config.toml
num_hidden_layers = 8
hidden_size = 256
n_experts = 80
experts_per_token = 2
d_expert = 96
d_shared_expert = 128
hidden_act = "swiglu"
moe_layers = [1, 2, 3, 4, 5, 6, 7]
router_score = "softmax"
normalize_top_k = false
routed_scale = 18.1
balance_loss = 0.000169
balance_bias = true
n_groups = 4
groups_per_token = 3
init_std_router = 0.0387
lr_router = 0.000622
num_attention_heads = 2
num_key_value_heads = 1
head_dim = 128
vocab_size = 32768
norm = "layernorm"
norm_place = "pre"
norm_eps = 1e-05
positions = "rope"
rope_theta = 10000.0
rope_fraction = 1.0
qk_norm = false
attn_scale = 0.0884
tie_word_embeddings = false
parallel_block = false
extras = ["capped logits"]
init = "uniform"
init_std_qkv = 0.0469
init_std_o = 0.0117
init_std_up = 0.0469
init_std_down = 0.00587
optimizer = "adamw"
learning_rate = 0.00107
beta1 = 0.95
beta2 = 0.98
weight_decay = 0.23
lr_head = 0.00911
max_grad_norm = 1.0
warmup_steps = 360
schedule = "wsd"
decay_fraction = 0.487
decay_shape = "linear"
final_lr_fraction = 0.0
batch_tokens = 65536
max_seq_len = 384
doc_mask = true
train_tokens = 573800000
max_steps = 8756
dataset = "wikipedia_en"
Below are experts of layer 5 (counted from 0) of a mixture-of-experts language model. Rows are named router (the router's row for the expert), gate (a neuron's input weights, with its number), up (a neuron's input weights, with its number), down (a neuron's output weights, with its number) and show model dimensions 128-191. Each number is 128 + 24 x the weight over its row's rms, rounded and kept within 0 to 255.
After each expert's rows: a language model's description of what the expert responds to. This comes from a sample of Wikipedia text that the model never trained on.

# expert 60
router [115 137 165 164 136 127 149 138  86  73 109 103 148 124 119  92 136  83 150  83 118 156 134 110  94 165 127 100 109 144 112 140 126 157 112 154  74 136  85 149 177 158 128 134 141 145 111 108 106  86 131 159 119 169 142 164 140  90 112  93 124 105 130 123]
gate0 [151 141 180 117 125 112 119 102 154 139 117 128 145 141  89 122 129 117 146 146 141 147 100 122 117 128  96 129 172 135 170 118 124 129  91 130 145 123 126 114 132 153 128  97  93 153 111 199 139 134  84 148 157 131 121 127 137  79  74 102 151 126 148 118]
up0 [143 131  80 106 118  71 149 133 107 126 103 130 143  96  93 152 157  81 131 108 126 134 161 127 126 159 117 119 168 128  92 133 146 162 105 126 137 151 131 138  87 137 146 133 137 131 168 178 114 160  92  91 159 124 126 107 174 108 120 149 114 132  86 137]
down0 [107 137 122 203 130 127 106 159 131 123 116 149 124  61 128  99 114 101 106 133 147  89 123 125 118 138 134 149 111 140 118 165 110 128 111 132 128 122 160  80 146 143 140 149 134 175 133 114 134 132 103 145 107  93 137  88 124 105 161 165 123 121 171 123]
gate1 [122 127 159 104 114  92 165  98 141 130  51 105 140 154 134 126 110 147 103 157  79 108 106 147 136 158 141 134 125 104 134  81 142 148 124  88 127 129 108  91 138  97 153 129 109 106  94  81 118 145 132 137 155 115 126 149 121 124 142 184 146 138 121 136]
up1 [131 108 191 115 150 155 119 150 123 131 122 136 114 147 138  75 156  92 115 172 130 132 121 137 131 130 118 121 143 161 148 147 122 118 101 110 130 141 129 162 130 126 132 152 134 144 137 143 117 127  65 157 128 107 127 111 151 104 184  89 102 122 148 123]
down1 [140 119 159 116 158  87 104  76 125  83 132 107  78 121 133 108 142 107 130 102 138 128 130  72  89 160 168 100 123 169 151 138 131 146 157 150  94 152  94 152 120 148 106  99 128 150 120 122 119 114 122 139  97 114 108 117 149 121 127 106  94  85 111 128]
Description: Colons, dashes and field labels in infobox or identifier lists, e.g. FIPS code:, ISBN, (aged, Listed weight:, CAS entries.

# expert 50
router [114 149 127 115 110 128 127 146 129 148 125 133 100 149 154 144 159 185 114 112 172 167 107 152 150 103 118 134  99 179 147 153  99 102 147  94 129 128 141 161 149  98 143 125 158 129 147 121 143 114 139 118 118 152 168 113 116 146 161 120 138  99 153 149]
gate0 [156 134 145 122 108 117 141 144 116 127 106  96 145 185 155 109 149 138 139 116 168 157 155  96 151 175 114 131 136  93 147 149 144 153 151 139  83  77 142 107 110 133 112 115 129 137 109 138  98 154 121 127 117 153 171 132 138 199 151 128 104 119 131 145]
up0 [110 109  69 134 117 130 142 109 152 109 169 175 134 139 117 143 108 100 126 146  93 138 157 118 112  95 164 145 110 158 134 109 147 142  99 122 165 134 149 162 155 155  94 172 146 116 147 112 159 119 119 113 102  85  88 136 162  99 148 109 158 154 109 114]
down0 [113 114 140 114 127 106 169 110 117 173 163 117 121  81 150 139 149 167  91 106 166 134  91 151 159 149 140 134 135 127  78 170 165 134 146  96 131 114 118 119 121 177  96 124 145 126 122 155 150 172 145 132 158 107  84 116 150 120 102 138 136 155 103 147]
gate1 [109 141 124 118 126 142 166 122  91 147 174 122 103 134 135 133 137 135 145 142 121 120 138 127 132 125 122 125 123 159  92 163 113 150 107 107  94 164 112 109 157 140 122 162 157 155 167 144 151 160 155 155 158 108 111 179 123 108  76 105 115 113 128 128]
up1 [141 142 158  76 136 127 126 167 124 141 154 137 123 147 115 135 163 108 163 164 111 128 127 159 157 151 119 154 143 132 114  90 111 145 130 137 173 100 129 138 121 121 158  85 142 129 106  94  95 142 125 166 122 135  98 116 137 121 154 138 170  58 150 144]
down1 [123 119  96 130 138 100 107 150 113 112 105 109 137 149 111 118 103 117 156 139 132 132 128  97 117 134 129  89 145 118 140  76 180 134 123 146 159 146 153 117 112 178 148 136 127 117 106  98 105  92 114 125  90  89 139 152 133 186 131 107  90 108 141 109]
Description: Word pieces inside South Asian and other Asian personal and place names, e.g. Raj-w-inder, Bh, Singh, Kumar, Shah.

# expert 39
router [137 149 105 127 177 155 135 117 122 124 155 101  80  95 158 153 112 186  79 134 128 111 132 109 103 115 118 148 118 120 154 140 170 118 109 121 167 215 103  94 145 123 184 120 117 149 142 106 117 123 142 138 137 125 148 146 160 156 113 131 113 120 130 138]
gate0 [129 110 111 144 129 127 114 140 150 111 128 120 148 106 130 111 103 154 118 164 130 118 125 150 127 116 110 118  99 152 145 126 133 132  76 153 131 128 134 126 110 137 171 132  94 107 131 105 118 133 127 117 134 151 122  80 137 159 102 115 124 134 117  88]
up0 [126 122 152 138 121  96 123 146 155  99 102 128 111  94 108 161  93 145 139 119  88 162 140 148 106 144  83 127 146 131 126 134 113 170 135 146 136 107 131 127  73 167 133 158 156  92 136 125 147 118 162 138 164 127 125 158 134  90 151  75 103 118 123 163]
down0 [132 158 120 124 126 108  61 125 167 137 101  87 147 148 140 125 172 125 146 132 158 126 151 138  99 124 111 100 148 136 102 112 134 107 141 156 176 130  76 147 117 120 117 131 132 115 127 114 120 155 162 153 115 125 132 114 132 152 143 121 121 136 138 114]
gate1 [ 95 102 120 154 156 117 128 138  94  86 160 115 118 105 142 147 103 131 117 137 158 118 153 165  85 114 167 173 124  87 148 114 112 140 139  88 132 100 127  98 108 187 115 147 107 121 127  94 154 106 176 129 116 155 136 145 141 108 109 130  87 104  97 158]
up1 [157 121  92 132 133 125 117 152  85 120 133 108 114 119  82 124 159 120 121 161 197 111 117 179 121 119 129 112 130 111 118 112 132 165 157 168 190 139 108 122 112 123  94 160 100 185 159 144 114 151 137 100 149 117 128 162 144 150 153  88 134 110 124  84]
down1 [108 123 169 142 124 119 124  91 155  87 146  97 112 120 133 119 135 139 144 131 138 142 124  98 137 177 157 171 129  98 159 137  71  95 120  87 124 144 133 146 173 130 140 111 120 151 117 138 148 129 111 114 134  90 101 101 155 143 104 120 141 179 121 177]
Description: Pipes and dashes opening new table or list rows, and "l" inside place names (Herak-l-ion, Tender-l-oin), plus first names like Jake, Neil.

# expert 2
router [126 169 138  95  92  98 144 139  84  72 159 153 144 105 103 139 116 147 159 152 129 156  97  79 149 123  96 100 123 146 105 148 122 149 176 159 134  90 109  83 133 140 114 133  81 116 132 128 117 126  81 138 122 133 152 108 132  87 156 127 127 127 129 117]
gate0 [148 125 114 126 123 100 133 126 152 164 133 148 139 125 130 115 107 161 124 175 126 115 158 140 148 139 150 135 115 174 140 102 101 119 135 172 137 118 152  93  81 139 103 122 120 140  79 120 109 117 113 117 138 125 113 107 101 141  90 168 141 122 130 135]
up0 [177 109 129  97 103 117 135 134 137 160 164 132 136 127 122 132 112 119 114 147 127 148 141 106 111 144 114 145 104 135 134 147 169 130 122 181 101 100 185 109  85 148 176 133  93 117  89 111 130 132 112 115 122  98 147  71 100 155  94 183 154 162 104 153]
down0 [126 167 116 136 102 161 156  94 153 122 118 114 141 147 130 103  84 138  87 158 123  87 142 109 106  97 128 157  98  82 102 143 102 143 149 151 110 138 151 136 135 145 115 164 110 130 135 134  96 130 135 130 148 117 102 123 110 113 140 132 110 122 156 157]
gate1 [122  99 140 100 124 145 145 139 138  72 139  81  99  71 117 110 134 140 118  85 155 136 129 141 154 130 124  90 142 142 126 173 158 145 127 148 179 139 102  95 153 138 157 174 163 151 135 132 141 128 164 140 109 118 119 135 113 138 132 173  57 174 160  67]
up1 [ 87 108 116 116 139 134 149 128 134 113 161 119  98 155 112 128  69 111 133  88 153 115 115 165 157 117  62 141 113 156 149 145 111 105 162 101 123 108 112 104 118 167 115 180  99 126 111 118  62 127 174 115 151 142 125 146 168 137 121 125 152  97 169 138]
down1 [125 134 160 125 170 151 136 119 130 130 125  86 134 180 141 122 141 136 157  92 134  90 118 135 110 146 132 115 132 153 111 119 122 125 156 141 120 124  72 123 160 115 104 131 155  91 157 128 167 124 124 100 124 119 102 109 175 145 148 130 102 134  80 130]
Description: Cells in sports result tables and lists, such as times, scores, ranks and column headers, e.g. Time, 6–3, 16th, 59.55.

# expert 54
router [144 103 132 117 104 148 161 130 159  85  93  68 165 128 119 115 126 119 172 152 100 146 117 123 149 134 160 116 113 112 122 110 129 135 143 129 143  73  90 135 158 135 109 130 112 153  73 139 153 126 133 131 153 104 113 140 132 114 130 106 119 112 100 132]
gate0 [125 138 128 143  89  79 153 138  93 100 119 110 136 124 127 177 157 172 119 122 152  88 112 118 117 167 123  89 139 147 180 130  90 136 122 150 134 119 124 133  86 147 154 155 109  98 126 162 116 120 141 138 151 143 138 158 121 105 110 152 123 122 137  98]
up0 [120  99  90 143 124 115  94 152 124 161 156 115 133 161 151 112 101 115 100 138 129 164 113  94 116 101 158 116 104 116 145 153 147 146 108 137 138 117 121 125 153 108  95 141  98 122 118 136 129 167 102 108  97  86 131 125 110 130 160  74  84 138 122 115]
down0 [161 121 131 120 131 106 143 111 122 118 106 108 126 142 102 116 160 110 109  98 109  88 109 180 114  80 151 168 159 121 169 126 151 173 144  88 126 119 107 159 153 127  82 134 169 131 153 120 139 115 117 122 103 162 147 100  90 145 141 124 141 137 112  98]
gate1 [128 148 109 154  98 123 116 131 121 112  97 120 126 134 125 156 102 164 125 159 100 117  85 113 139 185 104 130  96 124 133 193 114 115 139 132 163 132 118  79 126 106 132 167 145  95 118 133 139 147 100 156 121 142 122 138 175 123 125 141 132 181 156 121]
up1 [113 156 115 136 135 133  92 105 130 100 131 130 130 164 123 146  88 166 139 140 146 159 129 106 164 104 131 116 129  98 151 116 154 134 131 143 114 134 137 105 119 142 128 125 136 143 131 218 104 143 129 119 110 135 130 138  83 105 118 137 136 178 136  92]
down1 [ 73 112 140 121 150 124  98 123 102 100 179  61 138  90 129 129 138 117 143 173 138 140 164 153 130 163 135 146  72 165 115 151 157 107 136 128 109 147 142  93 113  88 151 127 154 133  94 142 146 157 142 101 129 122  92 118 157 100 158 122  87 130 128 116]
Description: Uppercase letters inside acronyms, codes and call signs, e.g. KNVB, DRV, WGGB, ABRES, Roman numerals like XLIV.

# expert 55
router [170 198  77 128 153 142 135 128 143 119 143 139 130 113 145  99 133 121  97 134 145 132 130 143 116 128 149 149 153  97 158  97 122 170 151 124 112 168 134 132 100 104 144  88 147 159  89 126 106 138 133 114 162 161 157 109 120 107 172 115 129 148 131 160]
gate0 [112  93 134  91 130  96 147 110 153 159 133 107 129 153 149 156 119 103 135 143 129  89 131 124 129 138 149 117 123 102 162 129 116 145 118 157 129 133 102 127 143 129 148 118 135 106 157 130 168 149 120 128 143 107 148 112 141 141 111 158 131 152 102 143]
up0 [114 134 133 151 155 107 121 130  87 143 128 121 118 117 156 101 117 159 103 139 141 133 173 117  95 120  85 162 147 137 102 151 133 140  93  98 148 123 148 129 126 162 119 123 159 161 127 131 128 141 119 156 161 160 149 169 108 122  89 150 118  94 161 123]
down0 [154 114 150  66 117 108 150 176  75 112 149 146 138 148 135 123 109 136 150 150 105 111 123 150 122 133 168 115 146 135  94 149 123 108 129 174 100 143  71 122 135  67 114 105 103 189 147 107 137  91 149 158 140 156  95 133 116 127 136 171  97  96 139 144]
gate1 [113 114 115  88  86  94 149 139 121  87 161 163 134 162 192 127 135 120 144 148 163 112 140 150 121 125 115 136 128 140 102 123 162 149 122 124 138 147 140  97  99 167 122 121 144 129 147  66 118 119 135 187 133 180 111 116 172 100 153 126 110 149 118 148]
up1 [114 123 101  66 119 147 138 126 140 133 116 141 138 151 154 117 112 101 125 166 158 149 121 131 120 105 113 140  91 125 102 143 185 143 133 120 158 101 124 116 156 149 132 159 121 123 153 142  97 135 125 141 108  89 120 115 120 124 129  78 146 111 126 114]
down1 [120 109 140 123 142 135 145 148 133 124 155 100 123 152  97 130 143  95 148 113 140 157  65  96 113 128 125 118 148 154 145 116 102 139 133 114 163 157 109 182 120 145 136  98 132 148 108 165 118 100 144 126  95 173 111 129 124 154  85 172 100 154 168 130]
Description: Verbs of playing, working and serving after a subject or auxiliary, such as played for, worked at, served as, lived, performed, located.